From a checkpoint of a small mixture-of-experts model trained on Wikipedia: 1225M tokens.
Below are experts of layer 6 (counted from 0) of a mixture-of-experts language model. Rows are named router (the router's row for the expert) and show model dimensions 448-511. Each number is 128 + 24 x the weight over its row's rms, rounded and kept within 0 to 255. Numbers have three digits each.
After each expert's rows: "gets" lists some tokens that make up at least twice as much of what it gets as of all text. This comes from a sample of Wikipedia text that the model never trained on. Tokens count by the router's weight.

# expert 1
router:108127121105136137127118127120116125130149092110142133125116118116137119098110126122103111135155130084129122110145119119111119083116091075133085145123154112129095121130134123121148155134129107
gets: " |", "|", ";", " the", " of", ":"

# expert 15
router:119110112148110142148104139136118122121130116129117172196173153153096157089110140123133147104111128094103110123104179133141151094125122112119068127114135157144165132138153134145119131157165121
gets: ",", ".", " and", " to", ".\n\n", " was"

# expert 0
router:131105190131149128150122123137129184138133139148146128132128109147118119145124121122132138146175136160120141135128153119134181118155138136135134095130148091092150150162175148151138103121101117
gets: " ", " (", "–", "201", "200", "202"

# expert 10
router:114101168142133096136149114141103121121128110136150114129102134079162113159152119138118128153111133134115119142152083143122135141155138133130169140139126155125136087078150125108116112143130117
gets: "1", "2", "0", "i", "a", "3"

# expert 8
router:141134093153130174097161138108146134109183176114103125137151123131137100107148122162103100068115109082131119122110120159142134110157146169102130142128117110112141118188165137115118147133147149
gets: " a", " is", " an", " was", " be", " are"

# expert 9
router:118164128110118151088100126076115116130071133152143125173132177145162122122102137159083110134140123141131155110150137139126120139138146176190181137130080103155122139080108125115119130086158123
gets: "\n", " |\n", ")\n", ".\n\n", "\n\n", ".\n"

# expert 14
router:158096115137129160076105083173122093128097124115129127102148142096138106097102173161142129135135127135131159131150092124139123139119125121130147145125143116122146138129078108146138095160092172
gets: "-", "le", " re", " E", " \"", " A"

# expert 12
router:101130165119122136123145171108157109147097113086102153149072129157100152124151106131115105137099125145161137108114111137103145140132133105126139120147131149113082152150106107110127147092156112
gets: "r", "b", " /", " Tr", " Br", " Pr"

# expert 13
router:124103105091133101161132138113102111098120110112147130113136093104091096100106110083144135128142116107136145078121137119128111102074126135102093161105132154141075122131130155131171127124112146
gets: " the", " of", " The", ",", " and", ":"

# expert 4
router:137166113121139107123175123149113140127122117123103148154114122144159131126122109144162155121114160155098113146170074106121150136139128075157128140135133143094188131159122153101153116142110150
gets: " in", " on", " In", "ed", "In", " at"